{"d_model": 192, "d_expert": 192, "d_shared_expert": 0, "router_score": "softmax", "router_cosine_scale": 14.0, "router_bias": true, "vocab_size": 8192, "norm": "layernorm", "positions": "rope", "rope_base": 10000.0, "qk_norm": true, "init_std_o": 0.0, "lr": 0.00216, "decay_fraction": 0.632, "doc_mask": true}
Below are experts of layer 5 (counted from 0) of a mixture-of-experts language model. Rows are named router (the router's row for the expert), gate (a neuron's input weights, with its number), up (a neuron's input weights, with its number) and show model dimensions 0-191. Each number is 128 + 32 x the weight over its row's rms, rounded and kept within 0 to 255. Numbers have three digits each.
After each expert's rows: a language model's description of what the expert responds to. This comes from a sample of Wikipedia text that the model never trained on.

# expert 14
router:105148119119182127125164138155199124169132081093125104137165139152200216063125117065151115126142100103138088135162122141160132110183111098084086130070107164115161140163200068121096119087122140110129100114075091141120159069093098138150097149141114118100091170150177097141122158076104106137142102123087102160093080067132072175109129110010102121128153154147099155193085147140121135109152159135149173116119176173110157121168145130143110129132132115184162122164100130170128128128069102104176103136066167141084141112086136101095073122128107126127101167155093152127113155165149100156
gate0:097167088130084149091185124093142149155180175116108128094186169113167171092135159182169160151094145090123127068144150135133142115114177142187092160137111091147158036061058136150113065144153104119156111110117206148110092140161143112132139091169114097135138172137110108185135098192103061164172115130127107116068123121160089123116150157137076148125077131112151132112178090104120188156141156156113179119080170125067125069075133140099077090122152116108143096120158113115179145168157128086149130145116135141168111177108141130128140109096110131072096102164154097100138120149194127145
up0:101094147082147177143100103155138132062084101173135080124075152138132154185094132122080074115169131175115116140123153148168092157163165138129129058132188085189116115179200042167086163155105137131125129035089080145141160118138123108136180161093132152156156107134131105076098164157175152158155096137114146106155122161110180105122141126125134136131177157041130096100082105163181104129088115152136096139159164116112129117127118065103176157121125110115148095108071076131114111148131106121122120126144100122126173056179135130173131155187165109158163130141105122155115158112076183114
gate1:131092103113101178142164126092120153112148127194133169079104171131142110142131190094153083140209138162140157109098091134110140119111158170144128092132120191079134116153087120178113085074145100112099118133157131203088067110136109096162108101187131106157126182166130115138167098091158115132152153082110163136062098140156107164127112100133108110116124074140105105084100156157127093153099111204143100031130146125165140138079110247116124159135115095130123095149132143102110126162106133089195128211133127153176156161129161155116093124097132198130101100123165113133101152115120085098
up1:127168071137174176108142165071135151152093136165114163125190122162130043140139122091149172112178140153106106067120101101080149145139137169166124106093111127141186123127118118150160102123170145141135188132154128108172143136108111176149110080179121167054099144136151180124203167093157120123173132090087134144118097063165144113079147120149064074117092107132123109026130159146168136169112130081111114091088124124127127136111106159129133159107138204156128135136161169053101110148092176090167097148079104142105136139065175173113107104132136149094108084114117107069166135147133122102
gate2:131078109134110124167191105098111114100133130122190087166158155133140126164117140218164111144080209109107149098126140092080130145076115135152129096146136096103103116176149115170100193115097051212161138183173182112123131100115111141099139094149178103108102130062121108073154110192175097120112096145145148166147132138161180149088171121175159110178070115128116080117078147155132167129083083110123151091098138101153075099076152114080145060134140097097184105135144105181097153099133116145170138122161079091161123110183118131118139141146133170134145162169096090115142126125127100141
up2:114110089122154114166121166162129107072101135197157081103185146157134141152133116115146123061141142133146142117125174157130177118074120126130121144125110186091141083165083098146066152173146033164150138156126115106185065114126111117139094120092116094172178085171110144140138123171148116152115104134080147105142155145096142172114136153140133152141151113146075117106095185139157136149158101117163110156091140078163070132140086108094139143130073110113115159117147081136123107087160142084096139212147080099164156071197142151167151146177112079150079159148086145205110168113092099204
gate3:136046134119133091124123121135122144068181154080196079127092129085142106153180106127202102144139183091138123143136185102143130155101119172113112114122076136153132148123144118181120088126120132133166149163130141191158113085146116110119112152097068193138132154105169163192140116150140162143139155133117150080102158144157214083115174126166142105189121135122104082138133116151088126062106149112146138103152042145105147136085155134035100093114114130095104195055120153157102115105120103141098141128185104118145120151137115124140104161124115189138134112160146097199112059110105136193
up3:126102105158135129114108115100114107144151149106153173141091149144106151078155160172153143141187098132076130085184134138165141158009139109144163100117072099078175132118103169085209139109085149113114168081149131057177179161090151142123138172071120122067112098155159112140100082082125129134138167096124114136129144095136134053102090095133149095140156131128100155086148092168056131155186132209137173115120089112166137145127141104141116173104160104136125132115123133080116162116106150179084141090173056155169136121154157099139152139068154132166125093161138167136143167079112142109
gate4:093173086161184222123068090096129119200157118162044156176152095135115182180086154072145100140109136092140119124116116121083170106145120122147155093132182069114098102113164114194115121059112123135139105101118136144141137095140107163149138057117142090159085196103181158076098193122118140123157148140174214157167092187098145097138149103097115149103111135128140130072138149161125141176154096153132141119099187126182104109101109130089121199145138104115160144151106102146102157142149143166159112151157140125121177088117134103063119128097125117146137141134134117147107095093128084073
up4:166163143140160148124134094099138139098149151161125123077108136137113130137115144089080168181166130142133116127120153112168159111112174145115128138112119160122076120138143128185161070100192088069107085041164097076159197101116138064164095135199131133167122195164146108070153099107140139190117138130098147114043090093139187147094153149131090114130173128145139118100151119093121139061126101190171187062122154130119041111151152108132149128074091124142070095074146121090100117119147121105159122146181138061139179142091122158134113107156112171143140127152112107094095138126131087145
It responds to: Word-completing endings, places. Final suffixes completing a word, like place-ments, superior-ity, target-s, plus place names and years such as London, Paris, 2009.

# expert 0
router:120186137185129135117167137127113171107164062104150165062158045128151143145114144111109189139135142155133152121097104096161140181064149154171094140186057164153052165091143176146089150225173151150133104179126105115092185104133141156102147103102169139118126068161114135105135159199169105117129132150131154121159085117112149129078147179145133103113050202142130130091074124126146172126103128089089130146127150082153084087129154125144081150105141177080165149088135137173090094113124156147101143120154150153120121133180115115137146165118139154145090137124112189079105135122134122171
gate0:088108170124102169141156178103077076107144126136179105128150147128140152110155110166168098164138131091042171144152151071100112163116134099163113154159123101146135073176119129119151145158093111161132092108160188125122167091164176133077170133096118098129084130190139141113165127174102120163161085135164182103059176099126127131156096072129139103125145097060122150148159104148088116071073114092156120143143154126027075161127136156131085121157072118082171151147138167151107143129119114078166110190130153118124108207071165159137138145122108143098192105124125094080148149090126123166
up0:161101091165162133101102143141114148153132066099151136158130150122109098100143085149142124111142110116169149141100144203133134200156131117063153089179149198185163120128089093145092115154128200097075110133118122133116191114130072086155192108143129108101161122071157084109069130148142124152102111111107131116118114118219069161052126109083122136186160088126157137080133147111086114093195181156157128132120086149146199166088125061116169097112144144121111140142118117079132130070145153119152180103157162129154174153096153162129107081146131117127108110165069162093105130134134076107
gate1:132113151109116132102091160211067102125215120131075153116176119136145087134205045131166109150174134108139082175130104108106063129170150167115172122107077139149141174137116092108124147110051137129146136122124143146134194125116159058122139135138084142138182123094189155177129082155163114119133124108082118110104136118124148132080143145128166232173108095119099096118146099134051113160093175087153140142111126093091103144100150152051109109187097134112119148148137125112153110157148096168109148123112177112113107137095162166139089153127142199117130097133136111175128137109171103181
up1:117140191059134118125129089089170109118062106108127130156126116160105101142128171134105095139100145092146144132172108113175186094113117231158100124138157121175101065082129141155174121102199107089146086090171081106124080120150091134103131119121130102168126138182063161130172153097092074106148128158188111151095147115166119099128110151099131138061132131104104146176132162107208175090098094184095196087135153139162170164119124155189080129123095093113124171205154124153128151125110134081144096099148109139180130130142126108139090082135067162119173137113163143141131083115114138147
gate2:188145107157149165175156108104075165184140120146089128088111100124147146096075151164181130122096130162127130099111214103112116167127093085150123141171123135158130034170138056127113119147205095120114132092139158146114156086155103127104180125134118144127178123109166104104221082122140122152128092115099109184104138134140174171126204112139151116122123123162126147123145119080159112110164133190151155137140098088111079152113083134094182117138161066110182105118142129181089114185116115103142083100155139159149106107084148047184108080155102161136139132079148139168071128120138136090
up2:155145102152128149098163135119140070149147118112166080107168159088058130122126137137145108137149143190132125076179197120133180093131161118103136131139122079144133081122136139127154177165124121156174185099106125150069112136070172135116213108097118161136136115084171116112109106133094143148136146185125100156112103138089094159088155135096188222117082138176118115170166111120133124139116173119117094138150142205069071079115110099137132082119098097148080181095145086148196161174126097109102161127148137075078103156132135104106137078190145176105153121089116064153131111145072148109
gate3:120095156106156126121144130150117146154104103104170118161115141128117147083174075157152101138131155127132168133133113164075138111154141152026166123162161161168143143177141133161166078069098083080196157179082168151137164154131040118101105072127154121101159144130144140165130121139148095165148093147139136150084028129138091171128126126155142118146122120125114095106166115137111102167187130100129080193128164131130126102090162115080115108137046160110199146128116093113111163047111069077155079171151135106145169093119202132110127137132106114184147157135158137064119129151124160133
up3:114084138133160157130129078106161139155147071177168125144083120108170132068110144077170152167107167164145109146178155119082086073143139141158071104142076081111144088077136127077164113128093086139144152209109133133107129077110126144083105108142108126211138131136072078179146111105093079124114128050115091109154166125084134125124098123148141129110126117138071180062087139131159130105155149142136088121134092095177062111167146139105177153062130125127120155162131073142094073117137134130105124117150143094120149086139087158190138139147187179099140124123166173173144122149127171202
gate4:124127123159171147181157146126105083162117109165162089053116119029138091125079158183178114115154116120066126036142156170081148174072150125183162142103122126094076092137162108154167137168135112143171124156086121131169119103142100169132099070109169164119160147164168153140114153123125140105148141149148083109139097135138123143167128084096156119148115079145114151099165145177082141085062095131116196106133130066176146119132121175123200115159184103113107141125134126155126150109156093087126162156134154077091125115118183096143135154132115124148155102083140106116074033116104167124
up4:101119100133182124160191116188115101089160124130117117163083080118121055070114099117159123138120141161077061106129100103129116165140175103137148106125115159151145058124103058100141128152083086132155113146075130136141155129171127131129071148070161136093190129109125162121117142154114117140143136206104145154189131125174135109104132127148157163082127164103071123145186176153115135124123111121138163147132162042150144177109095207087148132138146091114081042115130120136115118144130123137021167128093142156154115105140121121116123187136143173123099087068105153118167095175115155186
It responds to: Prepositions and label colons. Prepositions and colons that introduce a value or complement, like in 2011, at, under, and Function: in infobox lists.

# expert 10
router:113174152158192103129159101137161141122119101078160109156183184171153208084136098128144135151079126102136103121107094183130137098148118105125123145055135193120153112103199112039109137063121143115128102126087137105108162148071104108116076158126101128121094188134121070170089104174107127148188132142136118145082108052145079184124169122047113100093193143133106159147135159097150133045134132118150142090132165134121094104179142108093111159124121083210132133186119101165140144106126141099122121093080150108113149093104144144115107092121112116165157164150122186143114109160129103119
gate0:088111099125150159125159195112122143168137105125160162111146120121132110076079165142159085173085131091131114106181117109120178175113124132150102165177083157131106063100115089138143046078171161158168140151123142130130122139133119123071161129122146150107122186140089156116134093151152118158159120100161203085081103077172215124148159057135155140168157090135117194122122118123148126121173143167118145125126140107161178101087157073087148061156179134086106116147123162154147127098117152091133120107160145133185036128126139034175125162085069146119129116113130136154146096125091124092
up0:070153139138113107129100070152053128112140110141114118121137131149173079157178082103099112022123072127128103104083130131125103140132125090084114131131078043150162187115172175078150123133096110117188128129103135108126124169168110110089153105123138163136182072143150119135141143123146134157137078089154136124148136100098163118131186094141143119085144118204099130156119163122152133131119164088190166170102069160043099137175164097108134125092161174144122122175123167153139153114107165058167174090132140151100147142150116149185190135151132076095133130168128127073162123085093079130
gate1:082158187151134102171171116082110152109180074111127154109127143100098140141175134171179104176116178132140190081095159161133165174139095163139106130139139146135174103069165111133106110118115156115136145143106068128126129143135059117128122106116153149093101140158129049146156128157094128144162113156185179094041164110186067121129180128081105120152174083094057140132134131062108119128098116144084165136136161115131129086092151163093121180116117134119160104156099117116172135114080106078106149102144141117118133146071124102109132113137094202086201079149183119172118087195165131134
up1:079146172186100046129116105116142153139106137161191148065144154114164085145160143106087093072121116127149081066111071135084113106121114151175102139115104148104132136140131150115135141120154137139102109114159100122136118089128109128165148181160119125095122111174186120103151155146117109155117133158179183159127136112171118136085157145161130098145123137183081097188184116186147147066115084079175126113062204116116122161165166181098125144166103155143080093107112173170079149075072121110170119079152056146119153094104179157126122090136182115089152167112152132165154123070087098154
gate2:144155156115110089174065143122136218099152156095139138132118143174124121140115126138175126126120134066092165117190081086085153110157136159140136115126150129157112122086136124129121072077120163124135158193064126172081138114165136132100185119081086075104155199145068113130083148201100129146130151092098178140125142123141061172166118142106144189153086141091097177132095081111140049142116079109129121104173168080113090103136135179107131101127167145100083186125177077164145103068104134121123136113172146148148084174114116149191127121106142143139124139142148120075141191138128093142
up2:116219099059205115124078103077125223163133127086125165160152088159157067109138171127178136137059139174101098116197090116093093096136095121118111125098149118117119086121143146090160116088065163121197157136053142065158092160149077123107123123134076116119062129103150153102083174142182161151149123154148123179157151129132118116166087120105113149122113175176139144166105068134098158106177131139155123145117181127181103113144101194134119101100114116133140174109086067127126112103133135103134120118151123110136110163098170135107127098117143143142127132122107144110078088180089159102
gate3:162125110096135133166115095095107134120172083134103164103130161145167142067179174105128170111176114137116136183126175114091144142087134181174093140106094128091135068106085152105174132135072142151144160181069129080089171137072116167057144156090141108105213127132099114072112173137179159106134099135139168117128164091089102158093108126133150131143151181105149122155110154087150163119117167160149134114074081116129139144124134139046139104059160144136077088109108089213165101121112148145124197133108118119134139150137094155116146145079074124157110132125120152074117115106179134217
up3:140110155118119168105215147144071129111070165149189120125131138164152109167177169158122098131162108135090079104114181172132164168121115135102079155194152131118121075143097088113167160123147124054095122104141106095146106144105082101093136144173118138120127110140104131184154137151141116126135071130145137148099125102140165093132166094114202101102179100066135121132101095117137121093151151151158118107158087090136122140173178126090136157110079116120115088167166098133112094090143127155082191164123113140049162043133137127081112155086159098202145131156175224108105152148075126145
gate4:152163159153118068120141158133033148145212136163109111116142144105152138086161097162143134105108145136134150123153156132057096099082131088168096151125115185168147103060120110098094097119111090204136088060114171141112163164133141088124129126101145156163098180190090084164143123138125057140133149114112162094115182160100172158063084145074081129152144152153139180133093084062135154158143150151163155085106098122189139156139118138072137132163140067128155139157168128130148093067108133094113180089124141109123131105131106135140099150167103182079132124138125143048158110109125121109
up4:109108116153099105140173153182107164133162111195180109099140179136140109121132084107104137158124138141158159120189154186147153205129115130163125146101049076116115111089082125105101101137127192160160143119094158132123159169131093135087067149106129176074109123136178104121107171107136063076124101103107154127146147156129077112114077116163129148047086156135143113040086108120125240132146158122130142096101123161087129160154175113134158086128113114105174145145137164141091091114149164136096174121121133128139146170111179135109072143070181158151139095094148100071111177129131099164
It responds to: Mid-name word endings. Middle and final pieces of split proper names and technical terms, like Hy-land, Pennef-ather, Orth-op-tera, Danij-el.

# expert 5
router:141099201080079142128125158156131170155117120201129087161066122157126133180109116168085134178154113146145152145125126119124183152077076155082100129139206098111169155172057185138140100154125173149113112119141132117099102149123188084097125082122110110106129074114139124142076185146123128182115095060090153123180172117194163127104116109197159092149103106087121047068134159099147137167137123159149132132122111134116106117123156162075188165131160149089107156097123094092131134175106095140102153100163086118142117137125165149166185099158154139165177181096129100086136097129104129106
gate0:134187109169161148180138092083139132063103129083151160118131131122161119077102085116100151135109153123163106172093112123121088144151128094138155126143140113090143118036213134118149139097134120093147104153163179125118097109159068150145114161131177115092149118096150135091089145083138166159116083175184144188135054165109168140103116182120100126133027116122135136123160117107124114100080109053112126147125125124123089115198122151160096112137106089118158149101120187124135169147126185119193086075147115154144118143117094165078065198129094147157077098132138184133138140132125086179
up0:118073130083161174090154100170161132174104094152107083102137138142135126080087104178098164115078071159148138081149153110119148147085075115106136146111153143146106133156037144123083147126162147153078118099096151121183150122103081110118163079106129118104103136123104175181135179152088112144154116089075157128108124024125124122081120121096095088140123168096117182138110125077083190165157149135198161096129178169148135154145156087100125127121102119175117123140168125109159157126165088082150152094082142086132168184124119110103110119189186172140173147093151161103178121068143097122
gate1:133112129112135120117155084148096111137104144084173155132105115133153192107090121141143137114126128104118103182137139074084118148089171159165200109146140123142111108208117083095140104114133080159108147076098147108129180082201104100133161117141109149108089121117129106139145108124148114155166129102145165151148131120207109090073110072104127136140114125044086095173074107133123101067104118139140142107137116133202146142152218129099108162110169169112093140101102204214106121098124188079087180124154133116115148151142074157074160102111141130146151044098119139149184166150149131161
up1:091144094121108158148179098123119119149152081118187186141049156147145167089120104155092129137125132097162140086084134130105075050143147094114159122153173152121144161186095155093076074137134151159128056073165135127176132131132103128177167122118188107130138116095126091183143158106163115120103142102126092147156152110134092138158167068113102125154057212157140159155102075157115077159097049135118151093097131069097136168156105123145109157122190127159087113125086115144099148067086162090144182123133175140144126115145083185079142127146155123166180140104142108110111126110084102134
gate2:162156145115158154085093136170145172113118150116121164164131170095149141091124042140122114169108128119159138146126138192192174155128102107142102161101122085148111097110093129125114128082066194115142130128111099095158101088121113079107142135129168072170183183162107115110113146109119127091155094161122130117089148085094102098114116162086089122121136138131105142118096096129128183094138109137172117114133177168056081031141144128119115081173097192119139157231083133121120131146127075160157201139067117103174083134107179130114120140139162138158177144174156150124071101090115094180
up2:123067139109098158147116153094166175108161158142185121123119086136188076130154126161184081142131129075099139132137100118186143100120086117131192148173153127209145134116141118126163150118089135198139072164147110132107118137147148114146107142086117130148104132126132152119098132148130097144038128123156162115107127151061165158041178157127133132090080126112164072086145084128125131134150137163154122134091118059092166129117152130092095161104136156095124069097120173115050154132161142117098147171170098088165077064172154087121131183133156123161147160081066112185119103120084141079
gate3:132101130130066120110161171113144108137104131182136106149151135135103131065097091117122055147167158117124172116019106168133111111168177127062179099146188151118124040172146169132163162079123155161097067098104129125087157081130154133133111143139168194087124107106173139187128140115131198082140140114146163111116173099168136126131191110106167096184161081097155091167135137109112110106149148139175174160127093118047096139120097132121126102128139130142113066158160127137126114137167141119145155172115168143161114126108148121108065066108127185137169156133166129069108082121150148135
up3:144111157102069161139126065103145121132140122149147150178162153129118187112104099167153084054095091103180173184169122075112117161140103100159113174119122127149076148140122111123088141146140125145197159126113138161188092175158135121150129117078109129108106135143152105122157123127131111098179096112120046074154114140148125122116115146067253135069102146120147143137093169216139114151133131106092132158109156130135091161118160168068139122156193128130126113091079109119083086131170103130091113123139096050090172122104176095153161183145135076106159107116144109166104124153117141178
gate4:138128127172162163146144152155065133127106083131157102066195117136139136076138062130128138140103149113134130064182162158126079113103098092181157133088169103129135113179107115129167106138103154094137136140144101131092125176076092108118130126109187101101164140100159133142076132189152171182174087108135097094076138091116108168102143122099085131144089122186066070174104134092111101137139149120182096130191085102163177140079192115130119116136153129089184127145136088082156240143129124074133152093154128107152100157100135146163082158136182086170171107152157113099105125136139129109
up4:118100151115114111062123200166099138100038044128166150116134103096072199162100095130119116233098124091126128090139130179139108128094098160132150085139137100133124099142108142158095155139138133152133113144163074185143169144160063101089143143110121134140165115106137172137139196133154144126138122160149154105092160162091026189111085109111139161150118122130146112138111105157130160144123188141085177112159174102119133119084131164090160152108116065132145093122108121114170146096131191161113199090153131088125093133127080130162128071118151124166190097120145102087148145161139164121
It responds to: Copulas and table line breaks. Forms of be and not (was, is, be, been, were), and line breaks, pipes and = signs in table rows and headings.

# expert 1
router:134125044124091122120191097163095170138118122139123118056080165169131100136154103140096116137141140095151161060117165140187054165103122181129123157138115127130140126091092106133156073056170128046178141114134106128143127164176061157112115073169078157160141187106124164172121111086100165148083139129134153099176118127118163054069157102173132103099132104127131196089071144114118136130117087133132094148113121103159105150144097150137142133106119155110063136157102116177153115102128085150114106157142065159161100119089152102150102116077095142167075110182150089193139129113114117109
gate0:106128055173109191089128140139153114134152148104072181148139178134105168097160141153063119185134133187121123165143141153102130067152167203146124117182143199137129142121144121123118113099164051116172133071102097175130192086200112147121126097147107110181084109188115179122167116124151145149061090204117124138116097101134150127143129144064120096150056097075098109143096116118120138161131101084113129143154116119088137138104126135088064116110137125102125128126117147132098156134135178178103082133160075084174098085150078153115099131126133166123154120146123110125135153173164196084
up0:107126176140147099048120123088109131169132145174181131125116107091071124130099142112124095162088098094136128137086141089094138171067141067103139150061124134111136183132100139144147140172162092149172139154096185143110093096088192061163145107191127092099117166078145107132150132144115132173146151119185115103124176142112121124103149099151133172140136111090058108129194153147120090142143123172124141095158072126117174174081170089179131083192164058107157112164080148120089075138114164154137083124133092134148120145194143136134155135112160164101105132129142088185148082085139064160
gate1:096102132118081132156202113115129133057134118105116154146114147098139115150116170115187116148194142132156131110107083131107080142086139173112152220149080132143158106125058164164154072156178147124087185061158114106074153100132052137162152150088060156085138155127167159097150109117158111073110117159131127131129072098137150139156129147108139202177150099105141091169112105149129092172080116190177173161116130142183128125084132101133104135094147142152090115112118138136146111119131101145087125151127067069107102162166114107109060120108207147059122147139143143128132144140161123079
up1:112165167086141165017118181121103212117109143164118148101152124093119142121187124096098124083130118138174164100075117142085169080139116160122078105139116083099141154134150140112127141088150212139141098149138092138189116157150146102142104103164139146110140126172101081137173094124157067098131158114139161097132123144196192140110127173153134101139140196114070161123089105113129113078160110137095103110114153087130110124209163144198108101075106130118100133149161161127146092131077121132039144158132139162098167137083124133126179111116132150122125137132159078139095122140075059076
gate2:122139138138193159141152095164196177068107166071078089098161156170111121173190101124124114120122130187093131181171088145220128159132082125162133118134104070138159122132136112162138161127130134113116133154189115141136130148082094092127076134113123173113172148091098088123108128104196114115130101168095158148120123088139148109114145158134139131131126185121131129109103092132047142076096115108118138062057078117155099097099135169154135131163216154092100170162127196109084125105124139110125119111183103084159150174169136172046164122109160089140140124134121141149134078128099081124
up2:110075122173127126167121118112076113095159151141125050113115077174112148162151127079159171118112083113143166091126163041128141113210200108166134103161074085144123136162136139126100154114086211179089161149062117186150100119104171134142101086173133089126142113131148094083102076134109113100117144153074069110156126154113094128130116172134117098098130073151181123096102114186199141100111096109132122152152139182088124142144134147129092143139091138090101154102085152090133178103154127113146166151110133118156114146136098153147163127079185173135113103140130223163147078138118097142
gate3:111161091165157126096149085155139168079130172155118106170105132124155154107157136107173159231140139069094155164103160105162051155129162138137077100081098143153100086115164151170082114122128035171173116102136107119062133111112116094091136135155157121104115184157128144159107137134142123111107065136116156115132165096086103136102142087126116148180083112156171079137078121087076145127098116145162209079099095157189137090077088138122098120166122130123151133128122115186120178142125119084138140112202135123168121193175167062111119163150089120126141117152149102138158143099078119128
up3:148095183151138091184112111147145107061090085087133139069116184119121161123126095065156113117086155127146152100098112176101140068164120163067103098163131201102139139094133153143128144118121080118166124151131115097129125116114144123109167136139148097127134134074121167163103102163090133121162176092123117166153138137139143118105133158074093155164158193142134154110152109141141120090132057118148061072111093100193115130148057166147175127149157175101159156134174198121117089054109119137115107120159171070164153147113068186150167096073179166130100182174101127173128103132099136160
gate4:095159068161147190171130066133089129165086077144110095095131113149134118084110121119133123152087113107101111085162155110099118110100167083129075158183122060101102121087189087115107105139074119149076095169163127152110173109145162177184129116177130129102187143193190104113143140137144114163116114127143108080110097074119184125168061083147111113132155114161129179162092091079085111143131137084144131100165181132084108116132091111146127126161095125145140075169162145158162118082181126166195129136137210169127141173108119102124155107127103149162095159180099155135117146137128115059
up4:191114063130135188176122129193113168112157099164120084131107101123100130134142169070182131154086113146138120072106152148118117149095156132091082052163123176148140127121124077111090179124139152096073126151113124146139164146107154119200120118103157137080113093117136188155112106111151163114167127066062077145126122158156173096143140159112109126124146160131106086106131255138177094085165154102155157122201146129063155164132121113141143128138173150126112097091152127160073148080135158110120100104145176142140088099115122137134142109118091158090097184118079116080081125154133149140
It responds to: Prepositions and short word-starts. Prepositions such as at, under, of, in, on, often after table pipes or colons, plus opening word pieces like top, hydro, cap.

# expert 11
router:157119154098166137105098144118132141110112170130105147077140119097135161125140162102127090102129124110128114183125131183146143080115167126102138105070133112198100161082126189088111168153169148112100145172071176172146112090149113180114143089110145179197197169096141148069189135138100115053113120119053127091162139132134092122167127111154104176100116124115122213111168099165126108108147175123118138147086090162158147116175187133101116132156088119144141103149172161105106115092141135132110089168055100096154137133124098107134158098070133021179108127120137068117145191108136136142
gate0:117079146126167118171155150079069144130107153135083186083120181111099181085108168156156135142112139124190115166202172090137105230085109157100074093160122107063101121124142164140114066110123099203147166099122175154127175086119169111066168092106172102125141158115101128108135135152125092115085130157111145143131108154140126112071124105130213107148066106159174063151162116103037118140204134141129153172130115116181103133125149137085145124140182130101173114140119118127118084131154153107126094134093135169127124089160147138111136129060114116080108134140101153119122123101110119154
up0:125156128113147071189174188145104102101124140105116095092081111116111102142120164152118129125077095112217079136118170119115209146103155119094208168125123111107100116164119106116110082162111113144187138156148072180130072106077209093144157141114109149129079092147113097136123171119147115161133175127121130139096129120134205146122126096091147134153097139148129123140168136107111126136100120189115165188163133118119105113131129114129109124164110148129146103101092158158078076080111140190155157200125142155128061062103203128149090186150095132141106112153138124118055073109171185142
gate1:169093144133086132150156089183115066106162143143139099214157206037140119119135163167156113143122139114129104152110117198161099110161088103097130076153135096110102153144079100083084119119143101111107117129088168121130110160072128133133069078110131137141153155097112139112093142157115105124088120155136140100068151091143079182149123179135191115145112120179180117143100137126139165108133175159177132110092106124147112095134064093140132150096116120114098071171149113107133151041181168155129182134117192164163137139137150131130199118124067119102086089140178100137090159113066118168
up1:139098165109107099139157153133128125093094158110150093158144145110163152096113144070210090141117121144126134148150120134183150100115068150090108157149184075083134102105107116092109126092191160092100163169087126109110104186104168100142087117213126118145106135122141112137120153096141102078131045151081094129098205150128063132203083126110136109099112221127151167140125112194147087129164102169097104098163124127165096106154091118138074168106108171147144124139100097129117115081172174131107081139173154123158124141093126103182169088120112116192122170117181138153113110105158112184
gate2:102089065128122170079157098146118084099083124164115149135131152170151124121132127086131059133117127137195169134128137101116146127128177081099128185157138115178072150120172109175138190117134111155105189125098171165079212102089160148144083144134140123151086164145171120099170135145115097150115119118124104097141119078161115177108146140142125124150099099140137147133148089186105060144061058171129137126121128075137141163119119076117130125103124091139157105072166064102101128139170168090152223155105171101107099118109196098121155150098128096167117121110100081093099182139132057156
up2:106118118056144162143125118089133118139093090120151166132193135167127140120087110124085137172106146070146117137111103142159143094113149100157077117121094088165119128166137123123126090112080136121123122118129145105097151157118135167076106121160113161192087129132200086126155153094112087141151138103182117196069157113191180129146060136160114113094102111137130146034170141156091159087141135107123072135120143110168088164125171210144142101122164106191130073133126152115135115172159156058101132107097119106135066063130183147158074110126197138190147132070157160121119111135131057131
gate3:195140093127177179137185144131074065079092146131143124164142105095121176131154149170162142143088175150120090075086094110110207155127090148138122157100091082182116096075147187074122105086170135116106140141145150141215129103164111137123151134161147104092157155116170111075120144153062149156115145119174156105134113091127099162110170147086089157134119174117074150122159120059164129150110158104138113103090124156135092063135209082085119081107113118118142125104160112130137106164125097102143067124097155132148137170107114135125159124150095133134063119137157144083029159137131163140
up3:148189189154104162181137132214134170120102144122133132148126114098127111108149094133125112075072175155131162124137139144175150085141121158153171102126081093133103142163143123152154112131101140094072170100166189136161139160104135113109151133082184133131115119171105111077117066090142138083132118126057121151077166099096120128171104128131167143079101115132138097157169135171207107164108132130130119175176153094128096099147132172135152156168126108105086120182110160130112086101170123108068027104137092111205108146151112085161182085096158111182132082101167113172074153104104108128
gate4:137120165126193120102171131123132097093154049148095145120051192122162087144127145104170136114192119116055145134133123183109152127162109147111150134108099144139104125092109165097158123169114059189133106179133153154132158122086064095170134056149131155088132180142133118106160131235116084106117193160143143123130087086151063135134164124107099169171102143100125153143076102173153097080116116111177176118096169104069154137126135162139085133068123157106134151092137096147159146114169146133076157140121121067096136133148140065136137202121135096139093108111148103098134150169134148132
up4:164141127128141111143165094090094151077111132129142076107109140186116087080102089189178187132145084115108151120088157123131171124120174128047126156128108135130139096107143131094103158126172095131194096154125178180116140106129136121173084099132136136041119113182076133048132113113136076159119155126169114182106144164174147152145094133093107135119158143154117200146150169128096112179103134087122117134138097128090075118128087189060129111157128126120212147052121095131118110123115111160150137169188085157099112167146165096127105168160137077191115120097082168118133162130076157116
It responds to: Verb and word stems. Word-initial stems continued by suffixes, such as began, set, war, make, fire, kitch-, War-wick, and inner name pieces like O'Higgins.